config.yaml
d_model: 224
n_experts: 64
experts_per_token: 8
d_shared_expert: 0
activation: "geglu"
moe_layers: [0, 1, 2, 3, 4, 5, 6, 7, 8, 9, 10, 11, 12]
balance_loss: 0.0123
init_std_router: 0.0115
lr_router: 0.00103
vocab_size: 16384
norm: "rmsnorm"
grad_clip: 0.5
batch_tokens: [32768, 65536]
Below are experts of layer 5 (counted from 0) of a mixture-of-experts language model. Rows are named router (the router's row for the expert), gate (a neuron's input weights, with its number), up (a neuron's input weights, with its number), down (a neuron's output weights, with its number) and show model dimensions 0-223. Each number is 500 + 25 x the weight over its row's rms, rounded and kept within 0 to 999. Numbers have three digits each.
After each expert's rows: "comes before" lists some tokens at least twice as common just after its tokens as in all text; "mostly gets" lists some tokens that are sent to it at least half of the time. This comes from a sample of Wikipedia text that the model never trained on. Tokens count by the router's weight.

# expert 9
router:504529485493481510508485463514513514469451463533535522504514520495473522486539464474514441502444483461494503521533506501488519508545472480546492476460467479479519477498489511519541525517494519465484487463511546469454506525477510481507483502480533460553500511527471489474508516490523504536477500538464510531502491546530522488508493474522527506483507507499547515522518485504501469495486504493498505478476515482501518530551525531472481508521505507491490479506489525476492548476522539477478483451488453482492451511456473457507496460471538529534537527467492462469503500481565487495475489523524492464521489488527531467514511539490507485468464512480490530517505510509500511450522
gate0:495509485504453509526452500477519506500541474516516522500475537509514507534477554453473504508511491498477485493491503497523536505498498533526524551475499490520532462534464518486437486503502512493480485483547519519501505500491487493507428498488468481506492520512520504513501523472456536545539462504514527513457486494527543496455530482508532445489485499483502467491487532523497487519488495538512477478508473476524470508493510480473456500514462466492523504523518496477438490505488491525548510502494470556466459470457516497532513522493516470482522424530459504511490502497495509483510525439524520501524492492492528512456524504480478463472476554527487501519481515476509517502487
up0:505532499566523467490538496527426497505516514505460516473550514479531483469516507501505511532509490471493507488509483489473493471463483501487500556516481507526533457477470512521485487465522544491492502503561493541521492543469476527513496478491431480495490482484515473483484516468470492519484480512459513521514511523498516533452523495480505521508543485464486525496515475519466556528516515480516452537521499520513526543462519506485492531495478452484492490543487460485500494529484520500504524497503501516470544544484493492503521543493461533483550499458521474486478483456524512517522499488488448463508475500509480490482518463510466505492484485476484524494484461531501521524487
down0:487481455498521488459489504468524535496493536495496487503535513538440510539512454539505514464496532557491473483533477498498503490488497502512487511529514478444497505483486510537477471471487488543525501515517499527501503533511484502514566532502480548494488483467496515502457495517527522518481515534503489493488493505489571537535508522515507531484473516496496479506498489458486481470504494524459474519513527536560481478492504506466534504511501494491513480520483452511518485537472487524484521440492493538523506457459481460472471533523510492518505483476501486528430518467459532536516517498507513530486477507481471511478463440476508482460544511501528496519514499513496510518531
comes before: " |", ".", ",", "–", " |\n", "0"
mostly gets: "30", "33", "8", "9", "27", "32"

# expert 34
router:445483505503500514445500459528451456486531525522518530471536544466455475507487477505471534506536547479536498472511491545470490472528544538538483470500544488435529498515517505509504511487463512558469517507500465497464503496532457508482479514483500474499513502492515483493490531490490492493498485515457467551503515504479515514528560508487456446481501485522479462503520488497512466510519473517505520496498454470490496545480499537497496489462503504470497497520496491488522509484520538482510474539448458477506475477522473527496492501470488478502462446518507545490508513502486494484471523517503516553472516512494533501524486474483474500478529473497495478479509497548475505484490
gate0:504487502514543526514475516508501432478473503508429550514476503507532558507460547495547482505473493482474517480465501463474499524519512501502470492476455565474476519484487529509487554497508479536509497479512494504491511514494472503529500520531476493467490526475528482509511528510511517506505511454514517559537525485522492512496490543509483493513495521516524502517494530498517499513514524510516460514515466498523518502520516496525511525485480513487513533525510461525480488498452530521543453447453515479469500487501533512488491503514497576483552513485499501508472503444493506525459535502479497518473464519480491499470468513528480509510498517511548494525470461499511508435463
up0:503473520471512493480511513483489555516490471505461474500491516463501439453530513538490516560516552502504525510478537500523477521494470474477525489527515476476500501544492479508445432477487498484515485500488474525522480501463486503518494490474500504489538489456489503499540478487489508482460519444519509507527483492454478494490507472512507500501481514500521515484487428469514529501505461525470493506508499510506482535513514471530499486487503517527510497503543514489505502504455503497493514476502474495555518452549494544548466450478504498491511530551484493501537494524503496483479480532510474509498487513524529499522482496544516486517430506559495532551479494486479454527521
down0:497502492509495502463522442496529531524485490457540505490530466469513507493494491555475501525543486511523501486469484492547502487516509444479543579473522495514521481461496475457517506512534512478488452545514490532545462492509481511481510541484471496518519514489450535523512467518505500486535505549516487490477481497527505482473549504552486461495518481532510463485483492495451538470468484506472475516503504539578493514518492507450496490481520501508478484494488482549505511490471487516492501466503463530508497507507507479531491528510471508493471490513478515481506510471483511479486489515496527460497529464467512524523462474500468483485454481484512458519521502493506497553528
comes before: "20", "19", "1", "2", "3", "18"
mostly gets: "′", " −", "–", " \"", " ", " $"

# expert 26
router:510517507479534478484523493491505508482523517517506514500450544473522513511501486517476522506491513497464493491488486457470479502512459463480518537451491539428503479497515517455482423467488473484512496453497457524520512493481508488489498499468503495450459498476507472469540486483494497476463454550487518514485481489511523473491491513485505468472469509531502544498502537471504498518511499500466493536490543472510530455478485488538468461443496520502521543548517499542510427499522484493475487514516477517523485539498516516514491511528445489495504470499521490524513476500460510505513477536464486481526522490524480500473526557508518512489489488469481475514475523468494510527545
gate0:501487489458492530473496473439535503514522480529522485468509503477451509548511480508507522476474467501453480470535505454497473439509495467473488482511489511502513515519518512459528444519494532508523490509543515478526463492483531450492456499510484482498482459494539518472515515478501499467476513495497512488481522438519480502491518532512524518526515491540496511479492544509500519548487482457472546514487513520500516544505492510512499477494506491472505492483496517486560485472476469496484508521563501537475503498517527527483496520537488493496480455466460465513509532473485502485495487470457511493489446521477509457507504459519495456538493534549503522524515512464536517531493
up0:473435505513499490477504477491527492506440486532527524517517502522509511488487535521502470504511526495521478475507480512504530508535536460551546524491531498484484514475492515558534495489503494480463525518526499515444506476499505540533487471459496467510532486502539505498495565483447541528518474524505481526472529513501458501507497450495521497519503497471486518487549480522509500457515493492513520461473464514527475526517571501491494496477491488504522520501547484510510496553500499526499540504509530477492483477467504535486525497450507536485517509482511559462510544497500436486533485478473508491515505504513509517523487492463485505497480543487474538445491520481479522512485
down0:540505533521512538436521431523510486507483516488518489502483528507488497504470517468504506491503461526508481471502563537511500550514512543570494484480466500481509508511470505500507478471505501499521486476454549486478467514521508501524493472500482566496467464495526497475499468490474462471544561513528493486456505500473518490505522491507469527492538481467455492458452503520533492471483539506561511475509497500495499536495499528482488534525529490519440498458509497513504526477504456542522486496496500514484531519524507494497509508495483508503469519531509521522491491504503519514515485516494525511488516562498519567510526492503461475526515516502480519485532526490482492475545
comes before: " the", " ", " a", " he", " his", " which"
mostly gets: " during", " until", "On", " from", "In", " against"

# expert 46
router:496477485487523528503492534478465510516497493533497489494495517497503506524488484496504529520507488498537503511549499441515488480482502526536532517529454521497542501535520557481523486492457508504486510562487484494522501501553477513498485507478478495471449494497464468532446521462558519491469492483527549468502460463492514503524501450516516464469532419508447492504505473492490482512507506540490535486471492471474490452524494510515505475498462499499546461512490472511502469496491471473506488465494546523505508463542507532520455512510467493508495475489531487505480477484449534508490511515483512497472478539514482454521528473487535468467508498476504457501482513528507484497481
gate0:525509526529499501493489529502496517538510493458482445499522502493504512509484496514531498484485444534491509508501503460523527485487518517479507472525480557483497517510492443481484521521479552536492503530490544504526448477507498458458504502491500530472501490526499444508518493490483505460508490511502478502517440523476496499514491528493500489487517484524530452475501478464538488495548469541538502503516484447527497481503490519494500508534470480466552487477473535489498487486407503499486513528523441523474506508519483471482527534525471512540475492510467486522467493486493520516541543518460500507520507547501489538545513501476509473492512537516511513506508515443538496518529
up0:486488501477497506500528502490475539486482511487529467536501494531547512513493471481499510504437494474533474505516507512530502465529541517523440501527489483491491528509518535504524479532490472510482497528537542500522492516509487481505486504481478456476483473486470444457489532534493543473545511527506497509511474489522500494511546544440489466509511518526505510519479494494481519482475506503532508525472506459508509474465560482523494463518477506476520463476466488458500478472472492469485535495484487513501494523484503533475445516478522534497466508519485529485503536530509525532475490472471449487522527539526495411512488506525510533530494509482483510455552516501536514489494
down0:528428503467491498492484491526500443478523513479499497475469508479509486480511471500511514486490519523464472455500445510519510466477462492472458534461513497518520515525526522461495474528521489494513489489568486505520520507524484509517491542476521489505467510495491528464498544440549501537500449486480491497522521506510457526504519489464479515522480498509561477476493529490531507523489502494500502478482465509513479455496499511447466475504511482521510466502482469508440511550465525501526533524525498508461490507514465491478510527505491497479485510481509487493532485487488452520482446483498503501550499511478498498436443500526510517503498517459449462505522524474523476498502
comes before: "-", "==", "|", " The", "The", "==="
mostly gets: "==", ".\n\n", "==\n", "===", " ==\n", " =\n\n"

# expert 38
router:505491506476540468492534493510470514547488483519472451498495510546501494509541527508461471482491463514471482539494482474438511520499494509500524494475461489519538472517537494480509460454483475499504520545473511490509484500563491471500478540466504513466502540520488485477513479525507476506504492508486502528520456530482479465478489474545521447492521458501469484475516479475512500477460502499510506506534518487530482455456497507492483451453499507512525440508519520457514455462510479497476507468509494542525539509484527459481477487531459486454484520481474518513500450527522501545502500443495475533450497523511492486527495473493512523491496505480531477525482508493494507503522
gate0:526536518534502563480472475496481507500487504502527503497473488528504505538502521483522515531496518474501488475523513501483545509510522447491515519486471483528486473518479550529511523509515512489525487486485504450455515508494512534511523492493494509511496497505500519499482546504510506474479488489480439560508528473537510492469473515475540526522521470467487501488502505456532492498526515504497488493508494465446518559522456511517534531591524517470501528532498467481489472470489477501452566494499518513491521470517486510497529502461478482470465498496516526523496529447519502514469504491499490514523535509442535522507499489525501507474534539501506521499490486563456493537529
up0:529531470528530487498505500507495489563508474487529525514491516464509554477493496532464443481483469469499496464524504508490511481520480538501526506532471515525513550527465537483540563511488491436474511491524514500519511468508486459493539472476511490524537494509476486493534542520517553515516523485523545491425478449465510503499504473494476501524513487476485478490426512501511515496507525470511528497529503494511543501469528482497470534459519491514491468507440490521508489561499519506491508515501491513513497534523479529491524465544502506527498476506515524506499476498481488498503478493503458498485463509503509541474506531502511502471503497490465504486509553546512471511466
down0:523494444520534511460495499474449487469520491495518482514467495504481492506463544491524506511487496494500493511467491477497467471520524478503496517499534472525535527499504462485502467516511512526531496546463553455508512525522482505504538521567514540502485490480485454503463516526455516502467481509485492508488513469516474503474541506548521536553490491503477483506439539515459525517502520473520498544519551435493463523504528504492465487502455531492467514472481452557503515517495505532450503523496531496463497469497518513435531521480489516512501517459526520480490512487487513506528471474510525479518501502487472499487504506478485517475512490523534491470491475529535525508512
comes before: " ", " be", " was", " a", " also", " have"
mostly gets: " they", " has", " would", "==", " was", "==="

# expert 50
router:533458475482502493561459491449456490521496540529483508505442491472510466487509535463508478471556476502485485502520514511501502511520436497526489507513478482489456483515534507555545482477540518505520509512470453466461493495515464539472500509477494533465523497499479467520531495482499485526533488493508522536486470523466485518483494516523505496467481487507492527478554498495480506477449500544516464541499532481487522470489528468486501490469485511509521488529508499490504497512481492534499518479537449469475487519545484488496522528518448509448548452505482543527509493487528539516512509517511500519495520504470539502498506527497483530505513496487478461480471532477472498465516
gate0:494510488494547496474473493496513451486508529466520485453472516523474487503523528508507475499526523523446466490462487480477498524481493523459518453534505498432541575559495557515488505519471504501494501488512521488445521501537506498510521497496492533528501483533475523477491514489538528505506451485503513484479500517506503539490478463514456501496471502503467499493517427507527501491504489507546538478512504463504498514506509495532506511496489539474491521454516513467504507504475503519472516449503504547522503492476468513482519503503443482474520528506485534498506512510470526472507544482554488478456483456463510502508502509496438465511531482503483501478453521504518484487529
up0:499500551519494474521517513516435513430510502513506554482521476483497495508473499471522551545513520485512518520500538523506500494475512534487479509517506476456458474488535502495507471470521545506517479465465488520524507490488500516461513487470483516493517472470516500469458486533483483500498537498494484532503483533518530497490554494464518519550514500464502555483447455493473532515525468439473469523471498509482525522497468552475525508493505477508478474469535540501508502488508545485524521518467452507468492475481490527504491512500493522513511510542500495496510477526516494501519452522468550510486475525493535547511526471538493533505511511499504538514537464526511495489488
down0:490479486489482488495534497526481538507490518490513556543513475469473493543539521464468465497518475493477483529480496484476507476526526473491507480514550472528460445502513517486447475499514468479495517518509555471472512475494477518556469520500503495492503501493564491479478488527488525532507443443465508492504517540501454498459467492470462480580487494488504505507498485501492512512494501477457505528513466514453499491512492520522487508475497522497487547464489517458464521548500512515476510505520461480523446493492489493485461473528503469507490471541523531473489507487457504480491476525516513497513471550502476508509497502510543490546486531492522483516478497484471527496488
comes before: " ", " The", " In", " He", " —", " A"
mostly gets: "=", "\".", "The", " The", ".\"", "|"

# expert 22
router:499515502476489523503495476514510491486476506451483504544521487490458520495521491491511458482498457487515480531492494532501506523526509520525525518442494530496489511522467539551450505517499514458534492498504473491478506514472583459505477521510541470546493491535492538460491501519531497523495520519456479466504528516484480513491540467496520530504513516504514527502510486467456510534538500522488488474499491511480541552542488489476499446513519474524491507513527532465488497469517512464492519539497494472472510485516499543520544480507503494522538439481502461453504486530531476478475466535520490501512490479507493509451539563481495480470496506490494505501484525528465501495445
gate0:489510512513488532519520507495520463502495533483528546492514513527470471477505560518520491482522497462473478483507496529512467505496527483539466559423514491491507500479505480513479514499527492481499525533499507490475494528463469503521511492508479497505443517514448506528501520568465519466493515528510562464478538492511472507551530518501515525514497491473509498522468527483529553555513467471481494469481496526505490491560463507550509508501519482510471481499500488531481477492498520536513492457509462513462492527484530455500490480490508497509530498472504455506463506501517482519503481501497498497527508456500483514454531510508520468473499520492501543443532489514439506521529
up0:521469495498529479485457494495481509484493465475491452525468551438509512507488479514495506470503508485526503465495584518503515538498495521494511492504534499465506507501545528502552533480498540482506489487488495490525477480479532489491523514495508499459547497504512513494446466512519437513455476495523493494492498476460528491525500502516500480499535492549491505510505495496516454499487500546460504502495543499453496529447506551474550534510503502464501542456483488504476484494534513513465467529520481521535505494566483527482489497484500462489544505445494463474516496494465491460513505476496492477481497537477472496495477489502544492546504493540500492513471488510464519529517
down0:519525503565476485531522503523500558474503533546439490478498452532517499490487485509524509507472491496486531506539518472514433482523491485483464496519511517532527449492507513528516536501539433481515501466528480503505476477519454521507513510466486493503489441496532501485506508504533492494532494452514540513501472506501515470508496500541533472502520487438506480515537509512488504514487456446553503550518507507516533495523535493475505464456467503496456507511493449485515502501498501473510498483465494505462515501509474454484489507494483496475524499491532464489476490494509498500528496503497452472531494532511464552467466501498504551494503498499493474498523461479464482496524
comes before: " |", ",", ".", "–", "\n", ")"
mostly gets: "%", "07", "60", " million", "97", "96"

# expert 59
router:461532496499536490507468517472497537519519525492471509515500459470494448491518510489535506523535492539483478503493474458560474519512477439508468525477517526524486486496547478492539444490503504506510534462556450499491480510478505517492518490501501469481470484509475477545538497510452503524490494539470523515514469529514493494495516543496487487485500490579516462510507515509500516491454462507473513542499471512512501500452458501488530521497462485522505510525531472514508458565493510533505477465561460536537532502484455485491480492504482503476534478456467507494491510486485480509523502515506492486503532519506514508493496528517492519509495468468493464539497478500514488522541
gate0:510549445536537481555530422498521481516509510528479501486554489544479494469480515514534443503552458496512496493509515492486500502506464487495490495507509468469507521467472481504526470510483504494491502522496499507477516483499523516507515476539528483502491523496530499484487519442499471472490485453521541509521502491519503474506491471547486509515497503495528492493467507532480442530511464475553516487467486454438506481466519543521540498526507486510528493512482485488479478536524489496523530511475496504543498503488477487501491516529531457496500455497506540475477523501485480486503506522458497488503490458474454529502527513474547479479536492480539490532492441471525503520473
up0:507518483495489515511464542545535561502482520493473480490515481512492521480484494526563499522513498474509514513468485499533469507537528505495525488513488465507498552517534479496527491545441492498461501505499478524452482461482522488461484465533538509518516459504496499515532476526478523476506507490538521471536502499508498518468504499536519481550512511524514474523550496531472504509512466491537462485505499470496480486481513546564534481491514513507520484519489468475510509467472564500495512499490494572504471492466470501529444499490498549485509496509498524501473533500514506527514505556453491503500523518503469518527511492442519489500525489530508495559537515494474513480500
down0:497526485528502505507508489484509486495500498517471495465491522445505498507488484510486511503503519474492442494533478513515505496536500541512534494523513511486494480495469475493532527474470516475482516469516484524506472467488529482493494543467509505521491520513495533475508466526511482520477514506503471524515538505513484530540492463502529479499476469483509573495526505508499492473474533498555472504515479474488514506463561519499459479545471465497486495501474498465475520457498520521488541515428570545496479514509506486502482491508523526505470504481488493523419529485499576519517528508494517528513482486509518564488537542469474445500497500512521473515528552526512479506487
comes before: " the", " a", " \"", " The", " he", " his"
mostly gets: "=", " When", " include", " when", " like", " joined"

# expert 33
router:496494485471485499542465524494477513545499501475481492493472454478516518502492488472515475507515484522468472536466459513514473500503519508472466531497495455514482507498539495497496518510521541513533495478507470517508477468526511499465511508492503448464532510478494444526529464479471514486512485548522468523534463517463511496527526484509524454460481508544525545480540525532461529507461477515483479562489530507477497526479482480501516495462500542497521479528513497475546517528448508508456487535512528494502515517460509473526521521543509489463503507506493491489496497501487514548540528507471440501533537489493489511454468504508541527528488510493460478516471518501460544498504
gate0:524472488536507508492534533475454505511496489482549505446503499544494508498508462468533474515497444542506484484459511522514476486493494475539558515509541483526489529451520492506491503484535523507503497496514498483476456505503485511484456465537452448505498492465514498535459540527520495483522537526517469507522466490518531512522477478476519509501471518453479488463497479489535511521517478503517484538470556526514446535506471500466530533517509469465503513540519502505511499484485524505541490491492519488493501516509494511495502469516484489456494456498490495467492494481500544525503506489512437524532502501492530441479513538510537452538524531516499533482538522523498522495499
up0:491505488494506537529495487470503528470515450531514502485506489488530502527510503502493511489482486435518518495489533488529492491446480528469437500503545544523464517533473486473548463545475502529505503488481535559517491533517529549502501507466510526491542496531491502523499494512497472490502500520505494474495511479513519497454519564509520481477440502501514536470494495528521504478471483453512540490503488530521512526477476509519507491450501494480492515493510502554456491514539489484507507480494512563523517504495565537497512468487530469535457515519478444508556501475526524543513484505509492521485486489496529529485539502518492510508520537530480513495515488481486510524546
down0:476472523482477499517537459529514487483516511502531522479494500480464485522474518490444510517506527490531514541546506493518520498469481498504503444519472513455513531512488509486506497487501504539514481503457560473522485538521490536514493520506499481498513506483500474446506526494475525493518484498475494485517522480496534511510487491498474515558543442509511500521520479461503516474491528442529532466492489536497465486498517543511467522513496498455480515490499488558473471530521522520533534499452493516448444493493542511487533458492518528531469495516478509461535465513518496495484471430497522504489531522492507525475528499492495520497521520512546497434513488497497458492470
comes before: " ", " The", " In", " He", " A", " \""
mostly gets: "\".", "°N", ".\"", ").", "',", "″N"

# expert 56
router:518538527490480516538481465510506494511477470445497523533538469492475530484491481449511506508502511469482489517508485504472544513486511477496552487494525480517531530495459477512473493517510525469528474494506482541502495489451532444542490492501517487495481469532501550485482503516522492529472514532486472493513500468511463477484516497523502527457522496512535535525508480500513529530465476528480509454515451466460533525541490517492453457522506553529480460512482511514489528487527506468534487513503491489516494563492506530544484451471528474526508461517513452489500489494516508532471534529510474481522474509495502471478503551510457469510480492481502494459491513523473520514462
gate0:523560506496521534459524548522508486482483463482527503482509523496543512516487521492492522510522492477511547527505541489505478492490538480477487468506510509544569448511526510506500483486485448483481514445488479504553524469501533511491527455508477505490533500506499518537528520508468473510482493508477522499481506503542496503497509511481485510505480495516516502492461507512521506466511509455501520495481537487490526500491511561545502483484514499470486488551480487487527509482523484497501480470515498490470547534515498451540526491543533508466532504518496487493498495527572518522502553498535491478516580514496462496445480484513475487487506552488494454502458515498506471498534
up0:536522463487514493463489508453471454503493548533495513493532520477480491528521493516521526531520509550497506495499525512485475471490506481447533478450559449452486493547497477495486544526524497484534487507528530481495516495495517526518466492550480527517505495504495498464485507490476509508542527490523497529494470492473507520489514523483467501507521501487519471556527502502492515516525526481498495545533494514533492497528527504486460536507475480524515486513495511568471530478536515507485446478481499530499501489430545568494489489478522532522479459530512565479492490487464520509466464503496560490490498493501485509484480478527508509514500497501510545492508509461502478528504
down0:507484535527519500484555497489540465481483525524479503539477493533513542524528471515497527490448492534494480466477469504515476502492492510522480470462515411503487510512487496483540463493523521514486491540455494491464503493503529520455494508518502528498467470465508476541503505492444504473473511519492481550464525499532510484438498523480475523520497503541518531479526502517489502535540483503462513509525521459455494493478507521512516455511500481544512534472496494529518479488493513516482479536489518536480476482499491441502509519517424534514507522510504490522511472539511515504524516510502501531465478477500496458556477482521528510472489490534485481472526477532525503497487
comes before: ",", "–", " |", ".", "\n", ")"
mostly gets: " century", "07", "09", " California", "06", "05"

# expert 5
router:511519492555492468493496540500473523524528455521470508491459525467508446543485499515496533500472530498492531487501499531531458532498474494508464477493508492494514508497460467499504500535458517487516499460533509573540511502515533466543502496492477482506530547528477517496495473524512511516467524469482442482495518490473505504482532499538504524474475514482480528491527504478474512447489510514538523494536499484509474515470532537537447539535537506523486534499474471478516495466513507515480512505519492500448544512535471499493471522489456549508513490502477460514475473476517502504532494489488493459525527460514498496486520543458502500478512519459495498470479522504484441485497
gate0:504496504504520502513511513476507475521521506504476518511513510558502511521483506472498498523522540479527476497533486507492534523546483522482523531463432486481495506472508559507507499489429498488489501497486478485486480444507505513531522495558560503492499539518486527495439505495425485494513490448470525497588463463489490535473481477494498518497501491521491503493494514459504536513492518521514505521547459516484470465477488518503526501516505523455459497482477514513505505514497476524480538454476492510507509539489513491510476508532479510503495476494515498521478506492535446492519506489464463519511503501461524539519488492507521488523506482482500487466547501507564442518483
up0:505516456512532506488521508493498484499504504504485538528574489503498494492474495505479536497530521491508506465509488473445483506514523528500496526463487541462516549484515475492480514524494496465500489513513493461555465492517534457519485470526497511476491499489509525490449504483489470490467521500480478516537511471493510499512485494476461543468488480492525488521479524520467507515480484525510538464494432511451486543530529514523512483457498516461530522502469501489495473464491508521524520489490494503514474509473512516483437468517480515478495507459492486548496502497579460513523482494430475478501468525502558489510541524487506496485509500527509527500493521544563475517466
down0:476444468479469526520495500517473530491512515536475512511477481502459476471513504517461478525509465516519463454507476481506488481517511510547486504531477525469482527518473483479516509484521466508519502514515521553534497499475503485529540524474517494480537460470458492487553472494490523480535482515482471476478536478490486492441522462479497512480543553496522496481498505473506502502535489507488504544491547458513506443492518500478476514492515509546513489472525542509510491515466482491494450537486496508523491506504475487521544484476490501470449473490537472465507499527468483421477507492475530511522514529518471490521494517482466467476540540492508479557482516528489495493521
comes before: " of", "-", "|", "19", "20", "=="
mostly gets: " |\n\n", " =\n\n", " part", " member", " President", " director"

# expert 60
router:546523484474542519447519470498452511451525535494546517499502527499488497510526476532490493453466509515523493495497517532493495535491520585482487519537542499510464534467505506495508516519485511548531534532511508518521483478510486466463507546509515538475509522475541469502533501469504502475457539540501450526531491517467476509511510486515471484481501505494486481469543522498469529523517478516450484469527506514545494514503489510471528483485503518501479492512497533489522505516491515482500494482500549490525502459529488537500532539479556522513465512551525533501518513486499499467465508496500494487442525546496495495488501503542464482467482503509491540513520489547505506506502
gate0:527497521499540505504517566543485516499505527543543526490473502497529552514480493510472481516530512491504513506484522546499525490501514485471519540476513472512525498467559433521478544500502543517492479523529529523486478492523476499483504502492512485487495520507498481527532461505452543538523480506510534487491467515514489509492453490534495502480501505517510508516498527492517549550482497503478515496501499512555460491472483515481489496519468479498450538533504527520517481483484517482506463446484476476501461500493540549476486471514552482477440548514538536479476485553492517540460498471529499502520530465480496507512462489498503476490505492497496503497501444494455490517498
up0:503483437492514527517532500483529504509496512493507514454543482501490519513533515505468521474491504477491542475535503522475489496507517487504438482547497443473511471523437484463465485481496507496491524500475500495478468496482511479466481514499489516500493478439497499501458522494505474481527487505475521465539484513493476510470467452515491497530506468493502480496503551503478532497471505507501497554496477533472464512524523476473499498487487471490517503523514447532478516512530512498463483507458543473508517477490430466512549513482512476505482475510496451516477473541521510465482507450529503519515463467493496531486483537494493487537557436496532465484520500502508546507493
down0:477505503525493477436505479465473521561418473459507473517497525496490509474462504475503512532457473540489508525501471513473473538535473494502457522523452469496490509545521506498491519454510513526520483493497467467455497479503522512461502474501526449508482529536476521509518491473511504522489468531522480477455473525503506511490519470478491501531500511485489486495479483560507465509465536532497486539505454492479512504517563520551484484441480514486507552508495506493505453540481501494512482506496531495517495492478492491516495501508475493486500496491534529484504520524488506484460512525582453483498493508486518481497520453488505528509490481503473549492492487486494490525520
comes before: "20", "19", "1", "2", "0", "3"
mostly gets: " un", " San", " p", " per", "″W", " sub"

# expert 10
router:518466448494519487524504494477478509562493561446497481521526490479494498546456499500495553484533470543521532468478506547500499504530522524510503515460510496487501489506470531454446524484493479479503505452496502528482493482488489523514480474474516484523452459475485534497511498531542506484509466466510463485464498484474514514516473460544521485531501511507532472512471521518489543476495544501489499456497450461501432512495472501447526509486531489468474507528490470473538517523499500470531525479452487500480513488524499501513530483527483508487450495504507483494504535460482501505515468514503496503543459493514513503497486491465518515492499516501495482535504518501511468454451
gate0:507430486529537518479502518483557483517501507525492509484517500500511465501441503506503529503502511495455491528494509528483501516491516497441489505547479534489486442495564545500525479514494513491503457498481487474495471493508469499479469475522453496517493494508498480509504476494503465519530538503527490485470502485501493500467488522507479512510470454525513512482504513530527535505488458494496507481485482522503511566500529456443570495462472504489505488480524493494531518523484496491498523527509483474504441511504544528498543471523525480486464547538498482487484524537499509486502489431507499457529516523489521498484475464501507503549500500490540452488472529526506508483561
up0:504490489496510511489527506508525494537548480490544507482509490516511450486491499492479552495480543514528492501479502549511493515518507536487469499538514488499487502497499488512489501507494522516491470543532480515496507500498481497482501476524505474535503513505518497493509539484516494514508489507524479505499489512510510455461482521500458475509461486470503447517496533553517485527585492480501522474461492436512504489501453479469534494481501525483491454524500538528484497558523486515512552552535495460491472516501490445491541473531549469520497545495503513487526515470482521545439498477524488489527492504516489522521497524510502483570467504438467464450499517503521482487504
down0:526481519491506531513465498518500514482471495533496521506541524465498525543519485467491538526505522553497512513516517499496468475486478528535452464517511541504491488483559490494518552501481538481473467514501492482521517511487458507484511521508550486499484459467467503494547482503521497482504489495500461500481501500477562474504474549506452503457476516554463501506478452497489459492514548519514475473502501506510488530486465481483488518433504481531529519497517490473463480485501505499500517515504534484522507471481508562512519541492525533501512450510497470528513474535469466437526505538468501466519529544509505493503477542508511514500524494492502518522502496478446504514530
comes before: "-", "|", "==", " of", "The", "==="
mostly gets: ".\n\n", ".\n", "==\n", "\n", " |\n", ")\n"

# expert 32
router:478497465506494463479475499500547500507509492485522553483442494497518487498516504499505512491467506512498449515540497481497508465498490485519496514548520500496474505533544537507486541498477445471484501452493452501495517499496505467495508530483518457481507518493489493487537489503440559496469492537477483505494473509494472484495500549494496491482502502515523498510507511484471490481476497522457505509450491461527487518529533525556507438451524544439508532520521455528475485483506506460436505529549497526508503466444470487492479457500531513518465455484471507474507503502488504513510479490469508501493504490506496481473513507498505490523486512500467522557460521521542478538509
gate0:473461495551498461502468512465529484506481507455484562495487490510512527483525501496525529457487504533470483481491493548514498470510500499496526509506507492501490465513509484539513513542514515503519469487542478486467508486542457489489510484498493495508459523522513556471488479508519484499527497510503485476520473502533518525495502557512467528501515502481480514513465517477520517532500546486506476513504498512510454540500514506490506489420475507436494568465520468460468527511490516464476476486525484485506487502502469483480524492483511502439510512468519520489508551536484464505473491509520528488444487511524482455477462546490463518542448510509500512466484502450503501499525
up0:472509518499486531497483461541490474488549492553499522485542518509490474497508505538511498503515486495467532501479489506448484517519539518522498514496513500498531458482463567487515480517523491469533503485447458515495508497505472498486522483534504494490456494490500487497517512506512459503491510516543448493514518530530466493513532465490517475498443488503491534482470483450494533542482479518493547479526513530499487502499490490490534480490478537536517482534484518507482472501489489510510474484460514488436466479494478477543512547452461485506475538543479483496537521558480522487501515508453519491534509451499506456484435489533481494489518551536477511515484509498483502498508
down0:488476504489537484520403505490512500504439508486479516514487497495556470513501494517532473495498494495502474534516496485545541460481485459507522508468452495514485474529539492522514484500499508527508534517519439521500497492486491493464533485510496510495505489500551519490498461497514522491529524546482502519539455509509490514471484530509513524531496458496520476480533529526467490521471513494515485505512487527518486494476520486499463483489480485491539490499482489508485512485472505513469503490563471506543544549458468507518531535532544487515548481521489497519527480499428480473493506496510447446499492529468511481516498499502562494534507502470508484513511456489504527511547
comes before: " the", " a", " his", "The", " The", "=="
mostly gets: " ==\n", "==\n", " with", " during", "===\n", " after"